config = dict(
    moe_layers=[0, 1, 2, 3, 4, 5, 6, 7],
    router_score='softmax',
    balance_bias=True,
    head_dim=32,
    vocab_size=8192,
    norm='layernorm',
    attn_scale=0.177,
    optimizer='soap_variant',
    lr=0.011,
    schedule='wsd',
    batch_tokens=131072,
    seq_len=256,
)
Below are experts of layer 3 (counted from 0) of a mixture-of-experts language model. Rows are named router (the router's row for the expert), up (a neuron's input weights, with its number) and show model dimensions 0-159. Each number is 128 + 24 x the weight over its row's rms, rounded and kept within 0 to 255.
Before each expert's rows: "gets" lists some tokens that make up at least twice as much of what it gets as of all text. This comes from a sample of Wikipedia text that the model never trained on. Tokens count by the router's weight.

# expert 17
gets: "ra", "u", "e", "a", "o", "qu"
router [138 130 134 129 114 143  72 106 105 114 107 127  85 165 117 155 136 136 125 170 120 108 153 122 101 144 104 146 120  99 101 132  90 112  77 146 173 127 131 139 102 143 163  98 117  77  83 106 145 170 128 153 119 118 133 152 110 146 169 124 112 145  98 128 156 157  90 144 127 146 120 168 146 139 152 123 136 128 125 137 163 117 127 128 148  80 125 161 118 144 151 126 171 153 127 137 161 114 103 154 120 119 140 118 133 151 101  95  91  97 110 126 104  92 131 130 147 118 124 158 138 114 145 108 157 104 176 118 162 108 174 120 123 131 195 107 121 129 109 126 128 134 160 113 120 125  94 109  94 123 137  62 166 176 107 140 153 130 123 140]
up4 [111 140 119 152 168 186 120 139 138 159 169 139 175  98 126 146 126 166 122 122 131 158 131 163 148 120 173 152 100 142 152 149 126 124 130 121 132 153 115 108 128  97 120 146 148  98 128 139 105 164 102 109 123 115 128 104  89 118 136 107 123 101 153 116 151 152 140 117  79 153 103 114 114 144 156  95  97  97  99 116 172 126 135 140 103 144 139 137 139 174 152 175  96 120 170 160 160 107 114 149 159 110 112 139 100 122 170 138 140 101 105 133 147 101 107  96 109 147 111 185 128 154 127  93 138 111 150 149 199 127 114 137  97 137 141 117 103 139 106 137 142 128 145  82 133 129 164 145 129 167 115 158 127  88 142 111 138 149 149 160]
up5 [ 76 113 159 151 125 124 158 144 143 115 166  94 135 153 153 132 126 150 127 119 131 120 169 142 102 139  91 120 133 161 102 133 139 152 125 179 170 148 114 140 119 164  98 110 154 134 149 134 149 127 140 178 147 164  96 198 111 166 122 123 169 118 182 147 120 149 125 151 133 121 148 156 113 132 152 146  72 115 144 147 144 146 133 118 138 108 103 140 141 129 116 157 162 129 182 129 116 128 127 121 171 119 175 172 125 156 128 128 155 120 148 123 100 137 129 131 133 155 101 163 105 131 142  94 130 158 168 110 140 114 136 141  91 147 158 136 131 137 190 137 171 158 131 112  96 145 101 118 120 154 139 153 106 144 153 125 114 103 151 104]
up6 [119 124 145 166  89 105 131 110 114 119 144 150 149 155 109 156 144 158 147 126 144  98 134  56 155 140 138 106 200 177 133 140  91 109  83 132 153 150 138 115 134 130 141 126 154 125 118 137 169 167 142 149 125 129 173 190 153 157 137 137 111  86 128 111 148 133 118 162 165 126 133 130 163 107 130 107 130 138 131 108  78 102 125 133 152 181 137 128 156 121 120 113 128 133 146 148 139 140 137 117  90 145 146 121 142 112 113 122 132 134 134 109 109 139 106 104 144 117 135 129  95 151  97 116 120 119 164 110 101  96 166 163 179 146 176  63 131 115 154 140 145 155 131 121 107 150 111 128 123 157 104 129 113 156 125 156 172 113 151 120]
up7 [ 97 113 206 131 132 117 139 118  87 126  77 158 136 167 152 125 118  95 116 126 127 101 133 137 116  94  88 142 128 105 138 141 145 108 136 136 176 118 155 124 143 146 135 146 107 113 126 112 120 190 128  82 112 159 118 121 134 122 158 130  83  84 149 138 116 127 118 105 152 185 104 178 136 128 123 113 140 110 147 111  97 135 146 140 143 107  96 119 168 124 130 150 139 103 165 125 113 105 124 127 119 168  97 155 105 168 141  89 111 143 164 156 147  98 101 138  77 118 142 176 164 169 122 109 119  92 159 163 129 108 137 124 128 144 116 139 122 182 152  97 123 142 148 118 111 111 136 127 139  97 141 119 110 133 113 118 121 146 142 170]
up8 [131 119 107 131 120 116 166 147  90 127 107 147 142 136 147 123 157 154 131  97 113 111 150 140 147 137 170 158 104 129 143 119  88 159 147 142  67 156 111  98  90 141 153 144 105  88 151 128 148 128 116 130 137 109 109 154 133 132 102 134 123 138 156 112 173 127 130 109 114 134 126  66 133 136 112 111 114 157 151 131 174 176  91 167 120 130 112 114 174 148 130 115 121  75 138 130 127 159 115 135 115  58 145 106  99 120 134 155 140 132 126 101 110 138 132 170 143 126 147  91 138  84 104 118 157 133 138 121 108 113 112  92  84 193 111 158 128 150 125 111 107 158 156 100 137 130 123 102 110 145  87 105 117 158  94 104  93 116 145 118]
up9 [139 124 124 142 130 140 100 111 129 150 149 139 126  99 162 147 142 167 137 155 132  94 135 121 122 153 153 133  92  94 132 158 156 131 120 147 139 116 152 119 146 108 157 138 138  86 114 106 168 122  86  76  91 114 160 109 111 101 187 124 155 172 141  80 155  96 112 129 137 121  75 100  70 158 158  99  88 115 132  86 135 118 130 116 136 114 119 143 146 111 167 105 132 127 114 120 105 104 167 113 120 149 118 132 125 155 125 139  96 136 167 118 129  90 122 144 136 128 137 102 137 137 167 133 125 136 160  95 153 128  75 141 123 112 136 145  81 153 157 146 135 125  78 102  92  99 114  90 161 116 116 126 106 173 156 126 124 112 110 102]
up10 [ 74 141 132  89  85 162 139 172 153 130 151 132  94 141 106 189 131 128 160  88 105 105 107 116 131 118 120 121 138  86 103  90 143  79  92 127 102 133 111 133 116 152 129 143 126 120 138 137 168 131 121  85 122 131 151 144 126 134 105 143 113  91 137  97 100 103 145  90 162 140 118 124 105 122 111  68 130 104 142 142 123  81 135 111 158 126 135 165 142 116 133 114 155 124 151 130 126 113 129 129 109 148  99 107 171 136  97 117 127  96 141 110 135 155 100  84 124 120 115 148 151 128 120 104 155  91 104 132 127 111 173  94 137 118 132 105 164 102 119 103 118 132 141 124 107 152 169 148 152  89 129  76 128 147  65 158 139 157 118 158]
up11 [120 127 136  99 126 214  97 114 150 115 120 152 149 106 148 121 128 103  84 111  89 148 115 113 108 137 169 112 127 178 118 119 115 114 162 172 121 132 140  98  94 128 130 153 121 146 124 109  45 161 115 105 118  90 142 124 148  63 130 160 117 165 134 137 163 116 139 114 103 151 101 146 158 100 128 145 120 136 132  93 132 148 111 158  90 110 129 130 129 133 123 168 139 123 157 173 112  95 117 140 103 177 119 180 175 111 115  93  89 126 108  97 136 154 123 123  96 108  96 119 159 136 108 149 131 134 148 148 151 150 123 107 108 105 132 130 139 158 145 138 114 162 130 110  99 135 126 141 107 127 160 144 139 138 127 132 130 138 128  97]
up12 [150 141 113 128  93 138 174 161 132  89  72 135 100  86 170 131 101 140 115  94 101 121 133 125 102 121 134 125 134 129 152 116 125  69 146 125 206 162 123 126 122 104  95 118 118 113 103  98 112 142 106 128 119 116 136 145 158 137 130 152 116 106 172 135 153 142 129 122 159 159 131 114 130 166 151 108 140 155 154 130 172 144 113 189 118 125 138 117 153 150 153 153 113  70 166 109 168 134 159 103 182 143 159 142 129 111 120 170 127 126 113 151 138 112 165 117 125 142 122 112 125 177 143 119 133 151 140 130 108  99 123 129 142 132 121 172 154 101 117  96 139  96 109 121 150 148 104 162 133 118 141 150 135 129 153 166 112 142 168 151]
up13 [121 131 159 123 142 112 127 161 121 112 116 153 137  89 115 138  97  81 105 127 118 116  98 186 113 151 160 111 116 107 121 118 126  78 142  61 113 133 103 122 130 117 186 142 114 138 177 122 108 149 154  96  79 133 124 144 141 138 138 130 103  89 133 154 170 163 100  99 144 126 138 120 153 144 109 132 106 148 132 138 151 129 106 120 146 111 127 103 140 132 172 115 179 112 145 173 150 133 167 113 148 132  99 163  93 115 151 117 113 110 179 134 115 135 145 132 123 150 167 168 147 117 148  82 114  87 113 126 116  82 131 100 150 137 166 141 111 105 128 115 129 128 155  95 102 161  95 121 112 132  99 107 117 119  87  97 111 104 130 120]
up14 [113 108 163 126 138 145 126 105 141 146 134 133 126 169 149 172 124  93 130 143 115 130 127 126 116  92 144 118 167 123 144 141 139 131  95 128 152 107  98 116 105  84 103  79 135 139 141 107 134 130 159 128 131  93 157 164  88  97 112 141 146 121 122 103 121 129 155 179 178 124 103 125 112 154 115 116 102 128 117  97 117 140 130 152 151 136 107 102 103 105 104 117 107 102 117 113 159 132 124  78 159 126  82 137 124 160 157 159 130  93 121 160  83  90  81 149 140 139 135 101 128 107  89 138 103 137 114 171 125 121 159 140  92 101 130 159  74 134 118 126 118 145  98 158 155 115 190 119 131 136 153  89  78 161 102 105 134  96 130 140]
up15 [123 167 139 122 109 149 142 120 141 144 114 100  84 150 143 124 176 150 119 140 108 115 133 121 131 130  90  85 128 121 120 160 153 112 124 125 127 161  87 113 106 111 111 106 146 153 128 129 137 147 114 117 132 121 132 161 116  81  90 150 139  91 172 107 190 114 147 162 101 100  57 126 176 141 134 137 141 125 124 161 161 121 121 140  97 127 120 110 103 155 132 142  98 132 149 106 123 172  96 140 132  93 172 152 138 102 113  94 118 100 164 104 169 119 135 138 131 130 175 146 144 132 133 114 103 127 165 112 112 128 156 124 169 127 173 131 150 125 129 151 132 142 145 138  96 150 180 174  99 142 186 134 137 140 159 132 149 142 124 156]
up16 [ 70 129 110 128 109 110 161  78 127 102 112 163 148 123 138 146 126  44 130 118  99 107 119 141 129 106 148 140 164 144 136 125 181 104  80 154 139 121 106 141 145 170 179 147 126 114 191 121 121 141 108  91 152 161 106 133 133 112 139 134 141  96 148  99 113 107 151 120 119 118 147 149 103 100 111 130  84 143 103 124 119 128 144 109 123 134 119 160 157 142 132 164 183  79 140 111  97 139 109 119  85 108 121  92  92 108 104 131 116 152  98 103 153 172 128 121 112 153 135 155 125 139 122 114 110 129 130 121 128  96  90 124 132 137 172 151 135  99 109 109 183 133 103 138 115 144 125 123 127 154 122 109 133 154 136 167 125 104 127 122]
up17 [134 149 118 110  91 115 136 126 125 133 132 163 150 128 165  87 153 145 176 191 107 137  97 169 153 143 126 150 119 142  90 125 100 146 134 168 147 113 108 102 110 129 139  93 125 119 108  53  60 121 123 145 150 128 131 113 106 143  86 101 141 148 126 142 162 121 130 153 126 150 142 109 103  94 128 141 165 131 115 104 152 168 106 107 105 118 140 120 128 177 127 149 140 146 136 160 148 112 141 121  76 146 151 132 147 111 176  89  77 155 148 115 142 137 139 132 144 125 161 148 116 100 131  87 103 127 121 156 124 120 111 131 109 146 129 115 129  90 158 158  94 108 149 156 119 163 102 102 150 135 127 137 112  79 119 131 125 126  93 101]
up18 [135 125 164 127 126 177 126 171 100  96 115 100  93 129 136 120  74 151 157  90 121 116 140 148 156 158 112 117 104 157 131 105 146 162 118 190 116 108 127 127 121  62 121  88 137  84 135 144 152 133 140 170 110 111  94 118 129 167 137 125 134 158 160 127 157 121  90 103  81 122 186 148 159 156 120 129 142 156 159 121 153  78 115 151 115  80 109 155 163 154 109 131 105 112 117 126 109 149 125 120 136 124 112 149 161 119 126 145 154 131 101 118 123 141 144 123 177 123 136 129 114  99  80 143 101 133 125 160 145 148 143 119  91 156 129 123  73 159 114 140 134 121 135 108 101 131 112 148 135 117 112 118 130 142  82 136 158 117 122 135]
up19 [150 140 150 126 144 156  82 137 146 125 115 146 134 145 141 164 126 105 166 127  95  95 139 146 153 142  86  83 130 143 152 117 130 117 128 116 102  91 117 122 135 138 164 177 133 159 145 108 143 149 186 107 106 137 102 100 119  95 140 173 128 170 155  99 127 116 104  79 100 128 157 135 142 104 146 112 124 152 128  98 127 116  91 132 128 127 170 116 107 178 138  88 159 126 169 124 100 129 108 123 136 109 146 116 177 144 157 110 127 125 139 153 145 125 148 135 136 175 120 130 163 157 112 115 116 124 145 145 135 160 140 144 133 123 142 156 115 116 144 170 165 125 114 179 132 130 158 151 178 111 129 126 211 121 166 151 130 109 115 132]
up20 [110  69 114 131 108 171 120 109 116 107 194 156 128 102 139 134  98 127 131 146 126 105  98 153 103 110  99 117 182 129 108  88 142 134 150 120 127 162 134 129 107 128 110 135 150 125 159 116 146 119 103 166 102 106  75 118 161 115 152  84  88 153 146 111 153 166 158 140  99  98  95 115 160 126  91 141 145 161 107 118  99 136  76 149 127  95 108 146 107  88 152 126  83 127 115 108 127 136 136 113 155 120 139 156 112 150 145 133 109 114 107 110 119 115 132 173 113 120 115  88 177 108 130 142 101 125  98 124 100 120 147 101 180 114 145 136  96 135 122 152 131 152 147 100  94 120  77 144 117 159 117 151 125 145 116 148 138 155 114 136]
up21 [107  91 113  90 108 104 146  75 114  80 127  89 123 136 128 126 156 148 165  98  63 148 128 102  88 148 120 137 157 115 104 137 135 110 141 139 146  77 142 150 136 125 147 141  94 106 124 114  76  89 121 146 102 130 176  70 124 141 129 126 126 134 118 112 160 135 138 135 136 135 148 128 124 134 140 118 126 134 123 138 170 150 160 119 133 172  97 140 131 163 133 101 170 146 136 108 124 126 140 165 118 110  86 103 127 134 157  81 101 135 148  97 121 135 111 132 134 178 140 133 132 119  85 115 131 174 173 134 159 145 147 134 120 140 134 182 143 113 149 145 167 169 113 102 110 127 130 106 117 127 130 120 130 148  91 166 169 129 107 162]
up22 [126 114  97 128 113 151 105  59 161 126 116 139 126 112 166 120  90 127 140 140 141 152  91 139 143 100 102 123 152 105 126 114 166 109 115 143 124 123 117 143 107 125 159 100 154 103 160 126 141 134 125 120 174 165 148 159 117 133 106 151 150 136  72  93 145 112 102 121 150 153 123 145 122 115 127 145 105 140  66 109 123 105 133 173 101  97 109 130 143 108 139 136 119 104 130 135 135 144 128 100 121 113 172 189 136 133 152 111 160  83 135 114 100 115  91 144 114 131 161  93 105 155 122 125  74  93 114 101 174 152 126 171 165 138 119 142 154 158 137 105 104 163 165 121 161 115 156 124 165 103 126  78 115 119 141 121 151 129 129 146]
up23 [141 123 122 118 115 129 120  85  83 140  97 109 124 148 145  94 150 123 124 175 117 202 122 130 149 125 116 142 105 152 156 117 108 128 147 145 148 145 132 127 160 121 147  89 115 159 131  90 153 166 173 143 115 157 104 140 117  97 102  62 141 141 132 158 118 118 115 153 113 121  97 104 159 159 112 187 130 115 121 138 143  88 106 123 145  99 123 133 144 122 108 188 113 129 109 140  72 141 121 142 175 137 123 137  97 133 130 104 132 148 104 118 110 139 146 114 148 117 172  99 124 150 117 126  90 128 146 140  88 149 133 114 149 130 139 156 105 168 146 185 108 108 123 158 101 131 150 107 133 110 129 112 144 161 115 118  84 160  88 110]
up24 [143 162 162 129 157 108 171 124 110 172 117 153 108 161 146 142  92  54 130 112 130 105 106 154 138 114 145 118 146 106 164 128 114 137 132 137 184 124 117 123 149 135 145 146 178 126 121 136  93 124 156 126 145 114  88 114 162 150  94 138 129 154 126 140 133 173 126  85 168 145 120 131 145 138 104 172 128 105 168 134 118 143 121  87 128 134 144 159 126 117 146 106 103 138 138 153 162 131  71 132 107 176  98  93 136 113 179 122 134 138 142 162 109 114 142 127 142 172 129 107 119 152 150 129 137 166  87 156 151 107 108 132 143 137 107 107 183 152 133 110 138 131 140  99 123  89 105 149 132 116 154 107 131 119 140  87 159  99 153 131]
up25 [151 103 124  87 112 123 117 160 167 106 144 197 138 111 123 138  98  95  62 143 102  88 114 132 119  93  99 159 143 123 128  79 117 150 127 146 110 125 102 142 104 117 131 121 140  76 133 122 130 167 142 119 140 146 137 174 141 148  98 110 162 134 162 134 117 145 145 135 130 160 133 161 111 135 137 155 140  98  84 183 135 148 106 115 149 146 185 131 140 117 139 133 135  96  88 115 141 163 120 111  98 131 107 100 145 126 179 134 142 135  80 146 122 133 161 153 133  99 118 128 133  83 159  99 103 171 152 171 101 146 156 129 144 161 134 125 148 161 164 116 164 127 139 146 139 121 159 106 148 129 107 133 132 125 151 143 140 132 122 138]
up26 [100 114 138 127 133  71 139 132 122  80 128 121 158  79 134  95 153 128 119 152 145 114 154 144 140 153 137 114 157 135 157 124  95 133 112  97 125 127 140 131 112 140  87 139 128 145 133 142 134 132  97  98 185  91 141 123 134  86 157 131 115 112 106 111 168 154 115  79 111 164 108 160 113 102 120 135 125  89 143 192 124  67 135 106 152 125 107 122 127 124 167 117 148 151 101 138 117 131 143  65 102 137 111 126 116 112 103 122  96 125 116 127 114 172 141  94 125 157 123 133 160 119 105 143 143 150 129 111 116  93 154 144 148 118 184 148 109 122 110 124 153 110 140 117  98  95 121 157 148 126 158  73 119 178  80 124 121 153 117 124]
up27 [163 110  83 121 122 112 117 155 133 153 156 108  99 137 136 180 146 100 154 122  85 112 108  85 160 159  99 130 170 140 139 130 131 118 103 117 128 161 154 158 174  82 102 108 100 125 144 136 150 130  82 122 140 105 138  94 107 144 154 141 105 125 128 120 177 145 132 126 107 154 130 122 174 149 108 127 104 166 150 162 127 120 147 103 146 115 132 115 138 137 158 126 113 136 143 120 144 191 163  86 134 124 102 130 132 124  93 126 171 137 109 170 108 136 154 126  95 115 120 157  97 118 129 173 127 149 146 138 132 159 106 169 160 150 147 131 144  97 201 169 125 153 141 156 127 122 144 117 149 114 128 158 123 159 136 119 111 143 162 117]
up28 [ 96 104 159 118 171 132 133 142 120  99 118 141 155 108  97  98 174 106 167 107 100 109 137 123 132 146 118 160  97 160 101 117 131 128 122 161 125 142 117 136 109 166 114 168 131  98 112 117 132 113  90 110 125 148 104 139  92 136 123  88 125 124 141 125 171 143 142 107  95 152 107 126  88 131 134 144 162 107 145 131 121 148 165 101 168 137  79 154  96 118 150 127 100  83 112 141 101 146 132 114 172 115 101 166 152 173 154 115 148 132  93 133 178  73 154 144 139 156 133 142 117 132 155 100 169 143 175 116 107 133 156 152 155  94 168 132 158 141  94 109 128 156 144  87 125 153 112 147 135 137 123  88 104 129 137 122 141 111 114 123]
up29 [123  73 113 122  98 141 150 148 142 157 150 169 119 127 126 130 116 125 115 130  89 150  93 179 115 180 163 130 120 147  88 189 133 121 109 136 135 114 143 185 160 107  99 117 152 121 102 155 109 143 130 141 145 119 123  90 125  83 127 121 107 139 128 152 117 129  93 131 109 157 116 134 117 145  99 129  93 112 157 163 166  62 112 161 120 115 132  84 125 109  95 170 101  83 123 165 126 138  96 124 162 126 168 120 116 144 141 127 127 159 131 133 131 133 155 170 166 145 132 117 156 117 117 138 190 139  99 153 115 113 135 161 172 138  97 125 152 153 111 144 112 132 150 126 103 124 123 138 127 125 129 105 101 111  94 155 126 141 163 130]
up30 [142 127 141 119 137 119 143 133 157  92 106 125 148 134 177 129 131 146 159 162 132 172 118 139 128 114 107 159 128 102 150 109 141 134 103 123 142 134 158 141 112 118 151 181 119 131 159 121 107 136 140 162 117 130 130  95  85  73 164 165  88 110 147 151 143 116 106 136 129 132 171 164 131 146 101  82 106 103 163 165 135 100 158 130 165  91 158 164 137 126 173 185 145 103 137 156 115 156 138 151 131  65 119 146  99 137 154 175 118 127 161 129 105 121 133 116 115 121 136 156 140 158 164 157 100 134 129 148 181 126 136 117 103 131 104 143 104 109 123 125 115 107 102 129 159 120 173 134 119 121 125 131  86 159 105 139 156  92 135 113]
up31 [126  97 121 107 132 156 131 144 100 165 132 127  96 150 158 186 141 105 103 133  64 147 136 122 125 173 101 121 112 102 142 138  97 136 149 118 141  94 173  99 101 109 121 116 117 132 156  98 129  72  96 106 105 116 110 141 104 114 135  97 140 133 108 114 170 148 136 109 135 142 139  85 156 143 143 139 129 136 150 129 125 118 119  96 167  91 119 147 140 120 115  94 137 121 140 123 133 138 150 143 138 158  91 147 141 184 134 154 145 106 129 161 106 115 103 135 141 106 110 124 109 119 126 135 133 109 131 137 104 140  66  92 157  70 118 149 107 131 180 124  80 121 132 185 146 131 135 175 124 148 128 109 144 127  82 104 121 139  74 121]
up32 [143  76 118 157  99 125 140 169 149 134 109 109 128 141 134 142 166 114 164  98 126  84 129 121 151 123 109 154 147 120 150 154 144 163  86 194 155  75 148 153 162 128 108 180 110 146 140 122 128 163 129 122 151 131 158 116 133 116 124 174 102 121 127 178 145 144 107 174 126 126 136 142 139 141  99 125 144 104 151 130  98 136 171 106 134  88 132 126 120 115 207 118 178 130 143 151 142 156 156 147 163 158 103 140 148 132 139 164 103 150 142 119 122 119 157 136 134 116 127 152 159 110 136 146 127  84 139 128 134 137 179 156 149 170 131 134 134 124 165 165 137 122 149 111  99 121 107 113 152 135 159 110 125 147 145 152 116 107 112 142]
up33 [110 122  83  99 150 145 135 111  93 138 162 149 142 135 158 105 134 123 138 119 157 159 135 130 123 106 152 122 131 148 140 146  97 127 156 113 150  98 107 128 135 144 177  99 141 123 179 105  80 151 128 137  88 154 174 105 144 175 134 114 119 139 138 133 130  92 124 149 140 147 110 133 113 145 146 157  87  95 114 129 133  85  93 142 124 137  93 106 164 111 129 141 166 149 129 128 127 121 107 110  98  88  95 163 118 130 107 124 111 106 114  97 118 143  78  60 111  83 100 176 128 138 164 112  98 114 133 115 113 111 123 140 117  98 176 100 153 105  89 145 116 119 158 127 134 171 160 142 163 134 157 141 119 108 132 168 119 120 105 150]
up34 [141 104 100 130 173 132 115 113 153 157  97 140 179 108 143 131 116  88 160 134 152  96 146 112 134 144  97 108 104  78 110  89 126 126 124 116  98 116 146 120 131 144 171 123  99 167 107  92 108 138 141 109 158 124 127 140 159  68  86  96 120 104 137 104 171 103 107 147 119 119 115 111 127 108 122 126  94 136  97  89 140 115 130 162 155 103 144  82 132 130 106 167  95 152 122 162 102 124 117 112 134 149 146 165 125 152 116 127 115 142 130 128 128  84 119  95 165 113 161 155 124 132 135 171  77  92 116  97 126 105 160 106 199 124 142 131 104 138 160 124 106  90  92 107 121 126 112 133 138 149 127 101 151 109 114 130 140 133 130 102]
up35 [125  79 109  67 120 160 138 100 136 110  64 135 153 109 191 130 122 122 118 160 136 176 132 133 109 104 148  78 176 122  76 134 116 123 112 142 139 139 112 129 128 137 119 117 156 117  84 192 100 126 169 128 170 129  74 173 130 133 142 117 131 136 144 104 117 125 107 129 141 147 122 106 127 153 117 153 123 138 162 113 109 117 149 123 147  90 130 130 133 157 135 128 163  88 144 171 161 104 118 142  97 134 136 112 109 141 127 126 132 165 128 119 134 126 121 120 140 172 134 115 139 116 120 111 138 119 109 108 173 174 130 144 143 145 118 151 147 134 116  85 153  70 113 136 128 118  77 149  93 109  82 111 151 121 129 123 145 113 120 136]
up36 [113 116 115 124 150 139 111 116 125 111 123 148 166 137 160 151 122 111 110 148 100 126 138 110 142 154 150 111 156 135 141 145  97 133 123 191 133 117 103 156 156 116 144 103  97 121 141 121 131  96 120 145 113 122 137 137 120 179 153  94 103 134 138 145 155 124 124 145 114 131 100 109 134 174 124  93 114 168 170 116 142 133 112 132 170 103  80 111 202 122 132 131 145 118 123 162 118  83 154 149 125 100 149 136 122 136 106 106 159 133 127 151  92 106 130 132 137 128 150 148 104 161 119 157 107  99 122 145 148 133 197 101  94 194 137 154 152  89 154 108 150 104 123 100 112 124 184  75 137 128 124 151 140 152 114 129  99 102 140 170]
up37 [132 142 146  81 128 108  87 140 139  62 144 155 111 182 133  82 157 158 132 115 129 154  93 130 136 133 146 171 118 179 125 107  94 108 112 177 168 155 119 147 144 131 103 106 138 135 158 108 160 133  98 132  90 124 125 126 139 145 116 140 138 136 184 154 133 165 103 127  95 120 152 151 125 118 113  96 150 106 157 137 192 122 149 115 133 117 168 127 115 136  93 141 137 115 138 160 128  98 120 128 127 100 126 158  97 119 115  77 168 100 110  86  97 130 139  92 142 135 108 122 133 144 174 132 141 115 142 132 173 116 154 110 103 141 174 109 136 142 103 145 136 112 128  66 111 126 149 137 138 145 133 117 106 116 105 136 115 149 135 138]
up38 [173 140 115 111 142 120 116 103 153 140 112 123 135 126 128 173 139 150 102 137 110 121  81  96 104 164 117 129 150 119  97 120 154 148 148 145 134 124 125 153 142 133 149  88 103 148 128 136 119  96 140 126 162 131 141  88 126 143 131 113 132 158 122 128 138 118 109 107 135 142 172 149 120 111 102 115 128 123 139 139 145 156  95 132 152 117 122 143 111 128  95  98 145 136 138 112 138 170 105 108 157 105 151  70 140 153 162  85 137 136 177 117 157 150 133 122 186 150 156 176 160 132 127 137 211 125 121 147 118 115 177 151 141 131  78 120 149 167 123 129  94 150 178 155 128 135 165 125 113  69 178 113 113  98 115 136 151 132 150 124]
up39 [115 106 142 145 134 140 149 132 155 138 119 119 125 146 134  96 147  99 140 142 127 142 124  96 141 158 111 144 163 107 126 126  86 161 190 134 170  81 146 125 136 176 132 124 154 139 118  98 153 110  95 211 133 170 120 127 116 135 116 129 150 124  92 129 154 115 125 138 147 129 117 142 129 102 161 131 137  82 168 165  86 145 164 107 148 123 124 168  84 129  81 106 107 116 127 138 132  98 152 172 180 163 130  89 144 181 146 150 184 138 149 127 126 151  99 147 133 138 163 107 150 112 139 153  85 122 146 101 121 145 139  95 116 100 131 133 145 121 154 101 155 119 108 142 153 133 117 126 134 104 149 145 140 136 102 112 126 113 132 107]
up40 [149 123 133 163 121 137 104 165  97  59  99 117 155 119 116  98 125 116 148 130 119  94 126 144 117 160 109 103 161  86 147 142 164 124 109 112 159  96  98 169 127 137 137  98 138 117  90 102 131 123  91 150 152  93 154 124 144 138 165 140  90 110 142 156 152  92 106 114 138 140 143 153 120 166 117 178 125 131 118 122  95 120 160 137 169 142 107 113 118 191 132 139 122 162 158 192  69 153 105 146 107 121 131 125 162 141 136 145 127 161 153  86 140  91 110 120 125 173 127 129  80 121 141 137 107 138 134 127 101 130 119 140 110 117 161 162 155 149 132 134 145 138 146 134 172 103 155 135 123 119 112 126 133 134 128 111 144 123  81 125]
up41 [150 160 157 150 129 117 181 148 158  89 114 136 115 127 184 125 142 170 140 143 164 141 146 105 113 136 166 135 153 136 122 145 186  99 140 155 138  91 144 167 141 124 137 113 109 141 118 120 119 152 142 145 111 113 114 153 124 120 102 141  90 160 115  88  99 103 118 140 120 136  87 104  94 147 139  92 155 115 117 153 111 126 106 185 128  89 146 113  81 124 108 183  83 105 147 159 100 130 113 151 130 153 197 145 100 148 136 127 118 104 145 115 134 125 114 135 157 153 147 115 137  85 130 105 123 134 135 143 107 146 145 154 164 111 122 121 115 159 129 163 113 123 123 119 153 110 161 130 114 102 124  67 135 146 100 133 147 129 101 168]
up42 [ 92 116 121 100 162 102  87 126  85 139 129 155 111 139 142 149 171 163 152 146 127 135 173  88 173 115 137  99 155 124 138 154 181 115 128 120  95 154 127 121 109 156 140 150 129  95 165 134 149 104 167 109 166 135 134 144 162 176 123 166 118 170 120 164 151 131 164 131 117 123 154 137 109  96 180 124 160 126 165 147  94 137 177 115 123  95 113 122 138 139  98 165 150 178 108 145 134 147 142 108 110 142  91  91 126 102 152 152 137 142 100 119 160 109 102 131 118 101 149 153 138 116 148 135 142 140 117 144 113 143 125 118 147 102 101  90 113 120 120  92 126 135 138 104 140 120 111 137 119 137 144  83 152 163 122 168 146 134 145  88]
up43 [ 96  92 162 142 122 157 144 115 111 163 151 121 137  71 151 132 144 133 165 154 156 122 106 141 145 154 157 128  77 153 167  71  92 126 133 128 120  94 109 136 148 124 156 149 144  52 148 140 163 130 138 143 121 129 140 203 150 147 121 144 143 153 132 117 169 142 124 145 140 153 121 162 111 138 139 141 120 155 118 153 162 156 115 126 131 131 146 148 154 110 123 136 148 103 181 177 126  99 138 179 149 123 117  84 167 148  74  87 158 104 128 129 100 124 140 142 120 115 119 135 115 147 135 147 133 146 126 125 155 106  93 113 147 119 150 115 126 164 146 121 160 135 147 143 109 142 100 151 114 119 147 120 142 166  96 110 106 127 130 108]
up44 [116 138 105 144 170 166 102 139 155 112 144 146 102 125 109 124 104 135 161 158 127 172 157 150 150 130 150 131 118 135 127 165 139 148 147 143 129 144 156 161 148 113 152 128 136 128 119 141 121 147 141 140 152 117 116 150  69 132 111 122  97 154 162 144 181 164 112 118 154 137 122 159 102 136 111 126 122 147 184 192 131 162 132 115 177 122 140 100 203 122 125 114 169 142 119 173 147 112 149 141 135 128 109 148 126 153 151 134 151  90 110 146  82 132  89 179 145 121 112 131 171 130 136 160 110  92 106  98 143 116 124 107 106 138 116 170 144 133 111 138 136  83 124 104 118 127 149 151 122 149  99 143 155 177 120 108 123 150 151 110]
up45 [ 97 102 153 139 159 142 130 130 124 125 121 159 125  82 151 152 110 188 114 137 114  95 138 133 122  91 119 131 164 135 164 108 154 139 143 136 132 168 100 138 124 145 166 143 143 129 138  78 148 158 144 157 157 128 158 151 156 126 154 142 162 121 152 118 135 168 105 121 143 121 150 119 165 119 136 165 121 142 154  93 145 128 168 133 120 142 182 161 117 140 176 129  79 130 143 118 112 105 119 141 109 131 136 131 122 139 143 155 153 130 144 147 156 132 150 167 107  91 101 151 130 137 164 163 143 174 115 153  64 110 146 161 151 147 146 113 117 166 115 180 122 139 138 130 176 159 169 118 101 133 175 132 124 130 159 134 141 132  91 126]
up46 [139 127 130 108 100 157 120  96 147  73 133 115 136 128 116 103 121 125 130 152 143 119 145 137  92 183 162 128 126 116 136 170 174 133 119 166 131 152 112 172 143 133 127 142 149 169 139 148 159 144 177 114 123 155 130 140 138 125 134 162 153 193 156 137 118 147 146 117 119 167 152 146 140 168 147 118 107 120 143 157 150 125 129 156  87 118 141 130 152 136 142 148 135 153  97 124 154 158 122 141 116 138 146 105 144 144 121 148 167  88 159 114 126 145  90 122  86 123  95 149 101 124 161 148 122 106 109 121 124 100  84  88  93 151 121 119 155 127 113 166 152 116 111  71  99 131 146 111 147 169 109 151 110 136 148 145 161 187 158  98]
up47 [119 130 123 129 119 145 125  99 125 128 134 113 115 129 128 159 113 118 129 142 140 138  93 148 137 137  87 135 101 127 160 117 103 164 175 123  93  78 126 138 163 110 155 165 149  98 135 151 134 137 142 120 122 115 119  94 101 114  84 160  58 125  84 165 169 128 112  95  98 129 137  85 163 138 144 140 167 165 164  59 134 151 105 130 103 140 108 166 154 151 101 174 158 160 123 139 105 163 115 121 118 120 111 121 141 140 108 163 127 104 150  89 109 139  95 143  80 133 137 111 132 147  88 132 125 107 137 116 148 159 149 118  86 102 103 126 136 130 140 113 110 135 150 168 158 119 145 120 150 161 181 139 141 109 131 135 133  92 131 131]